Experts of a small language model: 17.9M parameters, 7177 steps.
Below are experts of layer 5 (counted from 0) of a mixture-of-experts language model. Rows are named router (the router's row for the expert), gate (a neuron's input weights, with its number), up (a neuron's input weights, with its number), down (a neuron's output weights, with its number) and show model dimensions 0-159. Each number is 128 + 24 x the weight over its row's rms, rounded and kept within 0 to 255. Numbers have three digits each.
Before each expert's rows: "gets" lists some tokens that make up at least twice as much of what it gets as of all text. This comes from a sample of Wikipedia text that the model never trained on. Tokens count by the router's weight.

# expert 2
gets: " |", " | ", " |  |", " is", ") |", " was"
router:164131090134132129115105152123146149095151144131152121150094162149113098165136108140152140100153136153149165106121091114103100101139120113098145154100103145123162100147095146140160152101154112162107107134160108152139083150109132095109158116107111128098094094159105154114143126101113155164103139108146160105130108124153096140155149097082141151103096084147146151124157092132151145109124171158144137100157156098098095099116148150104107125158095155159138087135140158108103121100166124
gate0:147106080127171167091135081145106093079123147155140125143144139108088111150142081119121112142063092104154133103126131140121134157116127103131143170125083133120105141157169123131150096106119120141102062107093100141114125127135147135173108116114130125136104082145137119112126129157117110133159150125141135168165113129161097151131139118155153122125112131165118132125112136127119080120108150121150085145158101147102149154126078148151139156113135172168159110123125140152135147101148173
up0:129142133143109162079126081109122135130106123129167166094121172070140130178139131118114134080146161130125086152059160108127134185182123132118128154106078114135132165128126121146130126105108132142159097115174126098148112115137145130109142149090130143134158133139090126098146146145152138113112135125150154145097129102142134108109105099144143130126105137128072158134066148141143102126139137150164096126139154120160142098142112108103114128155118094145113153155111114146130135083167142
down0:122123140111110175118134123138134162150133126135130130083164134128157110159121151100129133120093141124145098174131099104163140159128124145111130176109116112117106197133069104099142109177151112104127103133175131074105145064105107122132154126143116116091136117144164142148137132121143140095093112179115165170107110118114106081112110154149126101125139144156152112148119112148114127162182118101169118140111071128114120149109090101133147116115141110134137125131118138165107139094129134
gate1:132168104094149122111111094128089123124103129128123125127092146136159149135129117149165171068101136143131101108137150111105117096162110113115090140123128145140146132112076133151145161150128138113170171109072133128134125110082145139127105079168153173148092143139156167124151109091155137163161143157133095193090159135139134164142110111129110186149121080156113094147108125151110109103104139124129126109161143119092163124112125123127086109132133126135129130154122138143140128148153133
up1:128164072153118134150135170145139155109164115124136113104126103131151098163116118140153101082105123113131135173130156173128168143113095096143157127094172095129147096082128110124142066134131097119155079113105152097125113125154135113164165153106106150122133152149143096136123144123128139133129105090147132104161151161096147125096109101158126129105132155163116132117125093122163081124131132123123116112109149135145175110157135162101139124126109103137139105068160104137110131117167171
down1:115149135134104129112132091153118107129118093163130118123113126116109176154166128143152121087090147136123164113147103121115121163174099164111093130103129112178186127095083128152117144192108110152148125125103067145112136109125128117131124123148124176121107185148151093145106159109141130104125124157085110139108090141132135158108116131164111128111141157128123115143145101139131129099127098146142124143088174090110111102167172111108144122150126156070123144130125098093135156112116136
gate2:148128126143116127186100114118140133129143108107163139083131148137149090162135121150095119150144121116184118141118158179147108168180114114139162117108136194124131125145118150123110125116111145142093142173104140128120143119168108112156143162144103079081108142112105117126101161089117143100148125140119155056111081092166138125124123125151156152144143104172132116126136129088099124107130150143106134090140137150168116096128137148134158115137114090115094108107095133116136133122165109
up2:158136123146132169125129146109092165107166103129081085119129141142148152098117123125107082149133142143129143160125094155126114098139116148120092092156141149138206128142131104129128136137185132113140121137164135159180154105139103123145148110140110118137110121123085129158131114150150133130122145168111136122106134143132106119122128148096145120142114090089169111105122108127099082130123150145098093126167188161129110158097147110089127086110141161098147143113098165086110125107155085
down2:168177138141141107126145123110123139135121156142166130172095124123145139143102135128083160144093113121123108121111085155145095135157110132154128124090124156120107152112146098123163109119121105123081144129115117100137167118122129089132089153121118099113127161118125107136156144117101105103133081150129101098130118134160157114111163123160176174105161149167176121098101121078123129144098127166125157159171162111112078104126103078129164140125123128124138138132157160112098183123130112
gate3:132141114111127116163127140129084116154162145138141106106108119123153136137150134119125104126125142127167161136109081118101116128117088114121089148109134130106133105122140111109124142117148130146150153114136095133109125105115139158113170148132100155146124106141142088138148115097134107115113115132138099104089125157149141198174176107131102136122122131088119110111114090134138093110112173152124149170134066088143140148193163162104136162127141108138148147179120101131139144041153158
up3:159128163121112133127132130132148123117152129118126083156100127095160155097149130119127120127141130163113148132094150133098078163096129139102121145096129097189079111103121104147139146144102132134126118082155095115108173151172104123132172154113135155120169133142173091091097134088142133134137112094131096077121106140114125131078132136146131148143122130122133167143107093137174152113104160189111139144138074143133133104154131154129103141123151111078108157111103113133135117136113162
down3:119124152135149145130164132127129133159117130145101117069119123120177129115112162133116151099152134132092144116140098114109101133159126159191127168140158138118127118094134097140090132137130147117175144133101141104165124076155146141125130152161169132119114135137131103150154091128163139088142108095082168091121094120124088123154105160167116106149135163130120161138139095110139150155103140103077111192120120083109148156139082128152106138116103128118136143123135078126127138143091119
gate4:160149137128130110110103140142141093068168122108127139125135168093118119114086103121160123125131137111078058097146137104096089161164108082103131105166122129129179110110128112139081097143103131184145121096083138108120147124138151113167124127139153157134098142119102127108129145117126126126129177111153132173124127122137113107126164150096148149144127120118104109131107135145143151102171132114164114143172142095095149180122102142137136093136124100149126109151121114187123120131148132
up4:125114100127122126136122097109133130114137145123134126158126131097100141095152173084134160108145151087085125157106091103156138076121122113150122140129102147090196132096138134110113074140181120103074115128156119100123141136157137165100119117144102138104145163102131108149118144138112123128173115115119117136137103158116153126140166099131089205109089109095143146142135150175142121097111156146140100113105116135141173127155122144140150156149177137150154124086110110126128115127136123
down4:131106157111146137111130140169121097113112120148110131116142156171156126187117108121130115155151139130139109118093136152101116113111127132133123146126136096135129128121170097125093127098112162094146141085113138103119159108118102124160109137138140120118112105140053174133129159099140135126117108134154124148080152132144094157095159098145138119146161156104105150168089121131160121112124149073120106149147120164111176194106136109125107149127167125074127131176172126094119122113160108
gate5:147118106140121134181162170113174106087109137153149133122122152157138135151121149129150123166113161143153178077163152104136130104066113145126104125105111102117133104115095073112132111094150115111126129129108120168126124171123127092138094138121129143135098145124104145090114134119100143141148121117150128086128152104139110104092148123122143139165201144132137146123135102082090129134115109132119109116164105091115133148108119121126117139154109155154153113159140106077178179110143103
up5:159109127158134147115167104095107133120124107111151151142120126101122106106158104161123117118098096135173138148126145119135117091129156115113128155126161166162126124115104094101094138133116121132097144109161122089132130158095125136083121133114109160177142147123150147166107128161075085107118086100110130137106101160136146162143141133141142163104135091125094138173137132162112150124104125128110184142137113122152119043141131128155116158117075087119132149128153114118116105097123178
down5:155113152128117143122151105110147120134142132150175142151124082143179142150142141140165134121128127132132142144122085104132133110120150115195136159125140155075138108093131163164079097171078139130121131156129115119136106126124120103097163091143137137132149133151122147129127141136145113156135149094159119136123130101122116102131147118166103066136080106133168134114103163167131141165111152063160148122140163129120119121105142149124129098099135099099114073096124134106140126072101099
gate6:131173155098138142098098107092113111102133132124136128129103154094151106198120122131113087135076104187129100176145113117106102149137111137141107111125119109120142153112145155134107115111067141142113120103121102177156126094122137109128152100108106116148115121150124075119137152132144086137141163144110142159129099118119144143122090101173167120128120150129155130122161112124160111141107084156147134130126148125178127144161190149141114134143124111115183099174136123142117126083135131
up6:123097126137144124116111100173158109143134135161195129157109132161133107112127156179117193163152171101108132170119120123104137175140161123127107108130093109159162113091133131141184132129106141133113139163097170107090124156138155154145139147138187120104120131094088137155105129138123116085103145098087136125085147127128110122146107127141093101133127114140119146113127185120143121127112127155130115071128116114126098127111120157086126120113086129155098135095132121116098130105124125
down6:187109109171110122127184097154125106114116118116138127128164153133135150135136107096177162189110133134105133133133088123097143152101086157086118117163145159117096150138064163127164176146162124102166123142117126102118156103125136103145097118117098098131082117129127124138108101064097162155143130153129121135129138129115114155104083127156141126116120095113136107156099146151154129155129154123103134128142125103122156127132082088137127128114157167130124107144109110128156135163097123
gate7:133180140123127142123122117151111126122085146174163145079132155134198101133135075141134142122097114173110122123195176123088121144123132132159128140084123085137152130155132118157166149097144115139153099166133112105179152140151110133089130133114149122149109093186113107123145117105162109107107106107104162146126107114145128135129105118124164142164135132122109103086131137139112138167089113117130107120114141112109126140132145108129127098123146130122131128105138082082173117089154152
up7:119078126133112083187137158133117123119174120148138115165160106135109109123127142113103117134100118120114167157140110115142089145118122150138109149098123171081138158114112186119148159150155114113119189142128112111102160087132145137122107114180135132093138151113111111137157132099083136147149163120155112073181138117136104085122144135144117111140149114135112173132115158144108136130091112179107140170122130140154109163109090094126116132123130119131118111108105141131094096128149081
down7:151116143099115108138153141081147102097148139127113169101153109081135143132116124136123145155123136089147122133155140110174111083143147131137101129146142133133107160133071133151083118127114135116148105123134155142095106140131121127152135099158088125106094101136159136138123143123090137149115117135189129161140115116121187110142122126119153134112085122173152160121067081125070166147110101158114127174122100134158103133138144098130122117072115178103111141124158111140113161116113154
gate8:128129126147097149122111195166099128116086131148163119156088111142143134077133119137128147153119153123119150111118164152144148074151144134154188111155107141105126130131149098155136089132145125162134134123134075105079136125057115136135184130144101107104138093141170150120151121163117130102119139172131103128122135106148136100124138153093162134153148127115127135113082137105132106114119111095140110094176118103118112108114118098140128176133122150144172155117123145101155097124124099
up8:136119125146148132160111142104152114164127135157108119126133102151162104155116156113133131164154148161092143122086121148063119155111158115129139112159150107139120101139173154130144188105164126151155128080104122119108138141182123136140107088107090132122095097142126123113115109173140135101175114113077110106132105135100118097126115141090150102125154157170098102121194132118158131101098123113122105131091188135137145129088121156137140121149122118127137107125143153114137127094088115
down8:131075065094147138094071086095084154126142125128098152095154122112155148144120105103165132149137126108088173105145123122121109095129115118148168088099149108080165092124134117125111150133154108119141124135110107092144122108161158129145128133157159151146151118126102117108110150115108140112126143155131107092111144131118116123139120125081120167135172105135150157133134162126124146102136197131157108119118171124159126142102141121159100121107175108148166111163142143132145117173141136

# expert 42
gets: "o", "a", "i", "e", "u", "ra"
router:156143124111102125125110128090135144108149155133127141142119145152119100164128104128168138097146132168155144118138111136117112069142135110101150137093074134136172081121104136120143156110138102155131111136182118146127107115093155102126126113089120147104110102154089161098170141116117163158125102097132149117114076159144114136146156086106149158115105114139141136115134123117170165092127119130185131101142153120106141119106148159104100110132106160172165083143156153115097097103150160
gate0:164114092132141163143107104139115120127122156146155096144113143094091092137093096145102122167086082109154125114139114153134180109137145112128113146115094125132120140156139135117144106121095111166129105089096059154081148136112143159138129130138159120133129075131104107079132121131104091119176170105136120138158113146138143153137161134171175124117098109108111107153136130111140123110133118168119122103138115176112140163141089170132154107148129185135144123118128117149157132115156158
up0:162135147166118169117134116086124142094120108128177151109137153093179127129126141106157177134122163123137094123072142077132176155132149153107171173101119111122152169163113088153132120146111132148141144097181122107171155122126123123099121156099100105104149149138113112104140096156139119121150124124137105119091134105133168090125150086134118135127131164170105137126078138132117124111134146107162147124109132093121151113107111098098130127164108130096124135151138088146124131095132093
down0:094087121152127185163160140141139135145102082139149119119155125140111109118138173095109115101050117133141074137114093113149126155107121117135149171091086091108108170119116111136108121164161124139088126148146128120114111091081121153131151150134142096109150131153163124171129113140151145122128141177097179109120123143126113142141105140128150129090144142104156091111107091137094140159143113104156117115132136170134143145111125126169126091123138148139157093155152107140142137099107130
gate1:109129070104126125097143136091163093161117113114149109150088142127138127115149126145138145076137140141113124126145141135110086155172128081131124125120099138137124127104081110137173142142117126153162165103089146125144152092107105111154102118147135162109136154150135152109151117159168168161178121140113122171094142137164126159108139116138153139115104081160105158125109090144126121095100099096129105124139148145083165175149162124103167123160096123132098106131120140111151101130158145
up1:131148126106105092133120119098135138088153075154110099076103112114157083130143102116103123068128141102143123160136142131116142152099126091151152122130145129144142087088078120129178100152126118120128113121090125122114107115136141137181143145147122152168177135142082165160130153142116170119133086118096137123144123134104148157089108093145131139142112168206140145118145090099151115145149124122160131103118157094140117144157119113107139120159127099130134105117159152122124155132142155
down1:153147115149125125108156136153121085162095124101139088141137136145111169145143098166157138096110160107103150114145075145140103201178122161158084126122131114154146135111111103091099146181112114128158137173113096136101149095108091131104102112170107143115107138140144125145137157149138134098095157147082128166121113152150141132154138166161098094137147123118129144118118111121123147081131118123175141153108146156100131116145121106092137148137103129093096127104126107124119119143089148
gate2:141159134118096112142105109156156109142119070133111124113169164113128090135124114140131107109117144155168143129150148158140103138160121071148167118109137162090140078115140133141120084125135142159124186154120133130114137121125071100124107115163117090135127119129100136104109141125128119151165125159130117105122103130191130141124116151122132145134147113145134069123143124068131102136111126125101148150116098126181125088127188158144147082140135127120174112087106148091134093138133125
up2:141155086150149140118095161123100128113134112141082104110106149133141102124116149138110100140150145140103145140115117147125102106138133132108095162108111152142148156157135087126121120119123111130119125117139147155163124090157098115126130157154088124110128118134120133152166092172139126160151153157113127114156132114113127128124129122130117069148086073116161114116162132126092095092095155139113100164148206149153128168132155111129137083178170161109140118166102135081115166117168110
down2:133158154094125099109178191171137126131110126108139111122177127086123134148143116143103143110134125143135078122097118124132087146170124103119121079132111124133137163103132142127176095112129117129097149127125095088155141131129083154144162139131117138152170163092143124143145130115100127123167140150084154111140117151169154105175115133128146143116138102178158141131080149112131139145084114133144119144157145131138103077128091161111113152129105123102121093085130174090111147134113122
gate3:110136078075115128146145131153095102150157132137147082122114147160115119151127159113121126081123118115179122145141097133091100110119110117125121164121150147125133112142122127114116123113145131125125135145134113128139120136121108144133120165122107162164114103127164112132156125129116127121126090129168132085105155165120182177175135105129132128114174103132118137111128115146118130100106149131163126186151100101110142146162177164095155124093127111149133125192118131113121126026149146
up3:143118142116116161119109161145132143123124106106096103125101143057163118091166118136125146106095123141150133172120127101103088155116128106138125156117142094129096121107159125155135144139113103126136114085164112132093184132155097130144155171144134177136156143127187062069102153113136116141146114101118092122112124089142096168134117117143122158145125132085133134109072115148148138151098147155130150149140105135144134109133123116134130127154145132075134115135104155128130100168126165
down3:125161153117136152152148159125122099135118115107101096077120109115174113113096184147134118156109115154074124134160094100125143114133146113173122117122150110117144143113104122147087132139152160128135187133137127137165118083148117151124132181134176132127114143113142105163138132132156148073172118122071172105107105109099114099161104143107077149118143149126148135143132103118111145174109124116098153151096131137111147167162104125122139095128148153126131154081123126109131138148102096
gate4:123140158123104114134092129119124097096170117127114190084116140133142141153128111105123129166119147119165112076157136105113129124175123136137158150167133104106105105150125116142143144120095116146126124081116126112131127070141179120131137122107130124143119142133099129102174145086144134096113159086113164158135161146101090134121141102058140156120115122112104136113082184147145159148181120135147090155156109110096160180118120131136109123110122133101120111132118134120156096122093128
up4:124138136147133126112141133087137136117162151141097140133129130109091136092147134116164115086137128075080140185160129080128192098152142117125121119115145152110186096099127135103146078124120127110080112148136150084159120146126164133101121122142121165131153145148151093123144136139150144136148104078089095141119116144116168108145151136153116127118117110101155106125166107122127105118110127129149137093141129136097144084171129135126141164127152128138174094082109118130145084126096167
down4:118123126135098116117149100150135133123123092116127104130151142115159133166146149116127119204175117095182134110137147101115110120139120153126121141138155125136146099122131113130100129151145099136159129121096121131117174134117146156137082145100135132171134112114075151170131165089145095106088089161177099115125162114117118152116163113112144106119120135131104133163118082107119146146119137097147108134120114147175145128113103119114107133119151147096105118219124128064134161100137124
gate5:117138116154098169165101130150135100121132146137131133131139169141128146136112138149102126153115158137118161094140125096149110096100127095126126098061074129138165155144116102140135101090122109103177111154085110172116150130119114108149114152076119128151108161151129150106098124117122136116151124134115151098121129120132162096065146131124096118180180140115134173097096122095148135133122118172176122148139143119098123134118127120161098117155110169182153112141112152096153134128140122
up5:178125127151129126126107117090129114123110119108130155161156119102137110090125115179130149114112095137180154167120140131159113113133151089134101141114174131140093122114112089135105104133125127120101146090159107118173153156084131105095093149103127132153133196125142101098101135117111105120108112123135118147125096149139152135150129149117159155078177108113133140142111133141089140123148149131117198104145122137164144061138128115152131152091119123088131153143177129126144090111144120
down5:129129129124110132134159128090125126185146136121161144155089113112127143123153106103130126112115137130144141144130103148100110151151161106181127137136145137099118101112110180160116135157074113058175149175117119168158129139150120121099150103146101120114130115108113131122115119101165089129147176107177132153139141110111122102133160105111121100088082115134159140068096137152174149148154143109124133138121123113148095136085175138135139101114129118143091116111140151109139106092149095
gate6:181180159099128120112128130097139121167159117123125108119089158137115139159114089145093120117051119150095066142140114116113129130128159117144098116085094144148130136124114137129139096134138145128148135137131111122170138124130136103134140140114120142119128105138117112166128153151133121107143130114095106118153078130112137119104090084159166124178140182107158110122152114136168144144109097134138126087152173093152136138133099157123144164140176136138151074118160124133103147082123156
up6:120093147145165148128100101110131103127181119159171126156061119145135114124122153154115177190142112097121122140132154108111148159141140126152088136158101111127147107125166148097129130131125119125088128129105161156098135173143128175111156156137149119079091106118095095126157144120119140089093123106093139131109140144110114150138106138128124101127123126128113185145113155128117140150098110173137117130138122137129057093103147104126126145153077120133103173117137093115131135098110119
down6:214124124149092121138148104139133136130103147101112126106121152133113157110171111118168142178102128140090155131076160126132148128125094125114101124130112187138078143126084163154132117134153117161124132102123136153119153129119152137154084127107099077141093108090157140142126115118118162118140118102105096102131162132162096152122118132134120087078130070138138132160140118163163135130133145137156103117135132120168127143153106090144126153113122137163157118122133111112177137125118084
gate7:145162143112122126074085104100155161111147149169092132127141162140156100100091086192096145140118121140126098129181190113114108142150126153155124134120112106133145152120128099153108118099166137129139128168138139134170140153158102135100120130116113122133122135151173085139162145084108135116105109085117128162131095091150128104096098131135175134142145134123106152091144130118117139124122136134145092168145137083103148162130161114123124092112077136109116131120133112115153123096147159
up7:154060124098132125174131166134100147125132110144193133131139080134113119149127116121140164114088098151163156144127152153147118127110134140154099148110117188092115151099131168122101109159132108126115142133103131138102108106100150162085121116162126065110146120133117145161109101122139119144117182106147126098127162123096105144139126146128112102136150110140109159137101145158130121125124119173097145133134154166155072157125120090144087120162129104109131108107098159147107105114136098
down7:141095162166131111102144094095166109095110138123143139113129130088127138103159125149089121143128130140124088124133126114173161102122160118143095145123123098153129109143102121110122144138137124123183126138123129118114133094091109110150110089143107157113091141181134136118118113125164087140128149125137127163139134163111143135152152131117107129133119117147136157171127104075086164167062118147167120122123062127085150125115178117170094102148119168119154138136115075126120126137166152
gate8:096118088120131156146106168156101098119109117159147108140113114147149158107101090119147117113114123129114149131153151159146165091120109134106137142138118093101155108151122088131157120120167145171148136089116099094101135147088122134161149097153134097099142091116124128128117102150120110101091137156147101109102180126128137091129138146123187167192125123119113126110083120104161114168154110102139137140167127129114110122110113147097130157115077121164175130128135121116138139166141072
up8:134128120164108142177112129128100121127157128170137123094137106168140130155132185100119150121110147141101145105116093173118122100093126128112114154132091095132157119155199167130138176147172133118151133115118139083108103132165152123133121132096073150112084101120117130124145109147104148099166135121114095089170094120124136080129090119066140109151151149141103114144123128144125127163126117165110106177107155141141161124128144151128143117165118122134144102107154123130133120118104093
down8:107111078118125140080079133067075187111113145129107117086180095112137125115117082101159126137130124114134170078142141169107138124133113117194147099161158077153132107132108111107140133148136106139156140118135138126114140122141146138102111132111130121121158101124138121125118097121112120114118133116126101114129145152149118139177171135109112166141153162118138151137116152073123123109119148107148112143120172155133095122162161113187125136104164116157142094148115117148152122120105117

# expert 14
gets: " |", " them", " school", " him", " Roman", " film"
router:161132102125126122118104159115163144092144132131148112154089158153096109157134102152146151111152122144142171111125072110108104098152110109101142138097114150124163113155100149143161152102153107156108111145155113150145090148106102101113154119103103115101097098160105157115153117107122153164092143107146163093111116117147093141157148101091139152099101077143156161127156086148169156112116151162134145108148156099089116099106138146112108133162097154150134104150142158105120126105157140
gate0:139144070140146181103136109143116116109110139160135094120125144104098094119111101134101127124080117094145136109117114102134144138139134116122129144106084131130125106160141123135175123092137136135120139137079061155103154131121148127162127105090165145149134084121093112099147127152088116152128138156161112158149128110132131165145143147173140115113099105153137139139102161118124085115140128129149118106153112184111161185132076141122112150145128189129171138106134126144155160095146154
up0:139092074147099172121130118090125124097100129127174156096126120105158150162127121091110166111106143114172133090109161118161176170176141143130157174120110129129166109153138113143137130149107134116118129090159104138128138114133107096114138151112114132144168107124111111115156153154096117075114120116154140127130121093184103136124145145118122146147070164163094149132087159165113077140124134148169128146092129126126139104109104117118137135149112126078114099141140108134131142102128150
down0:130127174130129178112129115141132116166115120144101138097138155164132116124127173127093101112103131130114132152145088123098106154139107145088129162119099112132111181142091051093121110183120134134134170125146135127094132085126118105139138111133141139129125130115124117175133146129157153116126100215108136155138157130091086106109148138106122096096134134105111099163121118168129127188151111116154104136135109147145116152114090101170163147138107124117148130134139089152131155116127116
gate1:132162091128125098101160148084127152130102174061124149101107152102175133136129113126154156109129152142143128094150178125122107124164111145121146142114120140141119117162063121135153154109122136105172188164103149149127144112104117121140113123143125164154104158135146158123145110097122143114187108157166157158139124124126140159125120109108158147140086094125117120124117097168116104077115146106102101129138097155100154163100132147112119134135130149116147096172082114119144113110136123
up1:125139090148121117151117157111101157139164070136139117089158100144162128099145086083101146114148143148134121151115143174088145138118124139130141097108155156128124110071102123135163047119155129107152084124129123098116103136120157152148135120135140165134170166132127135126108133139112147100132115106123079096154143127078113137102130093140126135131115147192104160133142105138139111121114159123169111121137130130126162115134114154145130123129132110145132100107165130068115100162170162
down1:123116130149129150150135110140099104137097114113145141133111133125076167129165139143147129106126142144121128096132074146166120177159091146132133147110112123139188144092094130099110152180114130159156124147123082154108178106138144155091090114151102153111121157154112101106122149133114090072174148132079130148141136145119138139091107126161109099141163126115129124133127105141128134100124119121164116181097155124120115103167139130096147120173109147108105109111169120129121132148075149
gate2:139129098133140128144100155126115096144133075133174146114129165133169113155131136144120116175126130098162122157125113162122081128142087103156158089116143189113124125107098123154115099112127154152107128157135136093109164129130094125120120159151107080158105092107098127141106162094143104129112098151103137093151104123149106161149125118087127143159181116171145120128126125108085099126146152176123132132111157119135165090120134172147180108136137098118136100109106127121134118103167120
up2:139138110119130101139118128127097118099106100154095099116100124152151127107125131127094098153156166119126125141099117187141118092134117123130110143134108155145148145156128094130116128138143097146116141114118140179163147077141103090139144099150101145114141129109123114149147094159111116160162142200136070107088184138117110158131138106136140103142128097094169158091131156136091111080087150113127106142137181159132154134129120129121125087160158172116107122132112136094140132129171108
down2:159150175094112123102131113142116086131102102108158117152113150096169105143133125113093126125121107120150099129120105169116093136158122094139120108102128125147109168155102090124169137135155110128148139139081116106090192113106105127161123132121148101140124144120149144158136135121097122111152106138089131074168098161150135156129108151141149160112148103165139114134121149099166169182121106117140130172147150120159142109111122078135149159116117123110137101141131171101138131144161071
gate3:119136136113105127162157132135118122152129112140132098165109132156132116143154114166109109109081134116182128156155099135095125160145101113121110160110090113144136135136172115108118136108139123178161141140113076129107129101127078153114125134135140120157088110133124099109138120105129093159086131144103142105102137138111160189187167127173125125129155122095087125124110113131147148129092156137112116146131092127083161130158166157105125130142126077124128141167101120133151170063136135
up3:160109157117146151117116107130114115123108122117115130124086166127174164079138103111130133116112113145096148129110149131084081165124104153127088168100134095184095125116154136121110135113099099135100086101148101151129158107165100115110137158154156165154167150141146098108121114127121153157133136112151086108105116078082104155111159129122144133155152118108121132121166120112153136096099180148120129180145119168109125145119166122105130127157165120086137130125105131148135134157133169
down3:104115193135156168132132126109109104119124113148089110060144104077146117154117132159149134117169083131123142100148147098083102143162126139172128145149120104151112091103121149166120146093115134158129168112114147147137147110127145162118147121116159146132132128106126108143137106160124118129169155133073119103110119100115156112154134117145105076104147155098150150139155081148120188141135158098099145148100149113121155142140109154128121145106121170128104154126129106113128120137072113
gate4:161142138150130116134096121148118101115177117100099186122118134133126113132096084136124135111087129089138108110137116100153075128147122127140161114163107147130144113133159113137099132132089145165132113111119113105147165128120156145151125101095177133142099134128131133096138131096154160094107164129127106106095131140161097132144162141105149135114140086110086116121098150133126152103168092119155127162199147151118154201098136158138117129115119109152158095110111090174152117122126156
up4:095104107128136136069133097118121118112143152140122134140120090121095141120161164111130160075149140084089111147169118108133156082137144078098123148137132177096172148096127129127167089150137111121105105145125111084129091169168123135133131124113088130136137128123169125120076140101140140141157106119055150119131116150086159140153121128138111144134123139109123103157154146128151148108128132121131097087130111115141135130178117133128113168172156145127171106122092143156148110132104132
down4:147121130097119119147105127130126138137146108123144101138119115173159103136137160102112104182119096128175139100104127131115116139102133157146087134164185120157124117105148125138081130142140162089138121125126124090139187093116118133110091168119139101139115124144105108134153156142133107120098108161156118164132160151099099175095145103144178092127132152124137109124104124109130074163117178089136106132140122156148136151124106110134161126090152142116109094186168120089105136102118113
gate5:157145124135088118176128171123137133136101151123150094121130182133110144164092126147136157162112140098100180095141118135078132118076114124132107118135100108143132151127107090083136106096152108115161121124104081161075145174128146091162097115091115134121079131128095134118145117096147158100155117122129118096141131118153143102089152134147104113168191138135157155139136109112139145152119122152120132147144138114090146156124119150149084152124124146139138114167154140109146132096142110
up5:136118091135140146119140117071096150141132142096161131147124125105133098107180134164104111105105080123151112142094112109110115116151128149147099161124170112171133135131108140140076149133103117120089131126182113146133118160070122099112115139099116142159142165114108108161098133150089139121126124129120141118140066149154111129162146169141123127118144106126113106150140147141096174124099146157085171110179129162144128076142127129166155156131109102104129143113138143106127101099128168
down5:120088130101131101105127113124150131162149117139144156174121091126158144124164139141134142096160108131102132133093104116119107120147146128148151164113111157084112142116109171146088094168087086110152121137100138143139103144138119124086191102102126122156164137151120148133132109108141161150154149140114142151146119100113129071104150128136138091144104112123139153094111199188160137146148133079148128115152148103169114094134132148084101095125140103120133098106126149135151119132119097
gate6:152199144112163155102121113100134117125116100102127119130094123103156071156141104154109135100075129140125100144132114104127115126127122127166085140134094113108110129145159156107094105092113153152108112112137113110108114133131127095134121102143102145132119100130141128133147136156156107125101147130147119138145095095102155147113094113160166167151163155107148129132162155167144108173088086120134130153152197098121105146129164116133133139155146142114182108135176138132162156088132145
up6:129117140130153157124154104166166099106164147144166132173104154097145123118122170132118126158140135126131113151097145116122135169144123126120123114161118106142150098114126136117123113139113124163113129174139162178087114173137122139165137121115162120113086107103133127134119148112120138090097120110081169098106127136112097152100121162143115090128120115138117178113147165117101078145085100159129132096116127152137062113116119105115103108117102155140113146107144105076073161082122146
down6:175086138151104088099114121125149142121090147088125118147157119141100150109163080114158145139134114163088129142119160135105132131106108142104154129118113169158115127146096163125155124159175104133110124120131106122098116108135158132141095112128100098101073132121147174137146082084109123170106123115094115109168129137150127126143126142132120148100118077133162128146081094163138154132146146145157133141133120139154166115128101099147099129113118149115151121101070099137171182154121134
gate7:125159132151102130108091126113134141125109108148120152109135171148142109119116106201126142138127129172110144111176169094132113098163121125130130104129118103137129154139118107199166109133137120149107125166136101138163169107165094142096096105093155141156119096177142103079186113107156141127111155116095126134142122114161105097130160112091164133151144108103121099113127141139111113131099106143120094151125143126121154120137150117146115086122126149137097142122139073126162105095142169
up7:159107145130109081180153153154123128114168120127143126131126130131098112128150099094103134149093116108096144146137105139147088106114122160130110141075121173091129103119122142123130122176118097108123162144108123109138137082155156122082134124156131094092174152145100118143118120101102145157119155154106145109174149101095098126108155107160112119137094109154090125161103122183112137121112087130120130119126083149132131158121072104157145147144113134143168120170116153165107130134165143
down7:113125138113114105132151142071150107129148093146102159127110107082109135106151142127135160144151147096155087116132142104154124117135123120165127123117152120165144143131117134132140113102134160126183126156099103122103104079111143136134137129137085141102122088133138136136132129161147154153138174140115101189137138118122174103158126106127123145163088125159137153124097095099073128153114093148146156104116036115114111151138121123082137134146135156141153115123136074120138120111168164
gate8:108110101132093143155120158179128111123092127141167125165097133153165120100108107142124159151096116134111179127144143112178115093139095099101183121148130119111161126159132081153140102099169121122158116118141104109105147132088130116100141132152139095074120084133148126145172113140113106137104149149120126130096151122123153110153136161141129132181154115146112149103080118115146100120131113131133129133162113132112150106066126115155131162126103113143173127164174153118136141118152089
up8:117116132160148109165107133117133131116129148150121108095151098129135085178128157129144132131167158137073129112121105149074123116130130132157142131166144115097140091128177160138120153129154107134151137144126122085090096096194160141132127093084105127110107107152122129111119086162135135104166113125079097104103130146126102091117157127118115113109140173131125126138136098151159139126153142117128114138064163142145136102087153188167149118146150135112110115143149127161136091108126149
down8:134065089077123106136104110086118178141148123115091168102144135089131134123139143114180135156137117132138185079143141159115089107148139108165131085117120084125156110124106117130080143110151126115123109138087117105178126121117129142138114128120164128150145105104078146108124155098084142143129122104114157101116150165143135153132167104102130131110181141121133163132132121107124146152123162110174142122165164141150126120123156110110116122080151116160165155156118130125131137118145123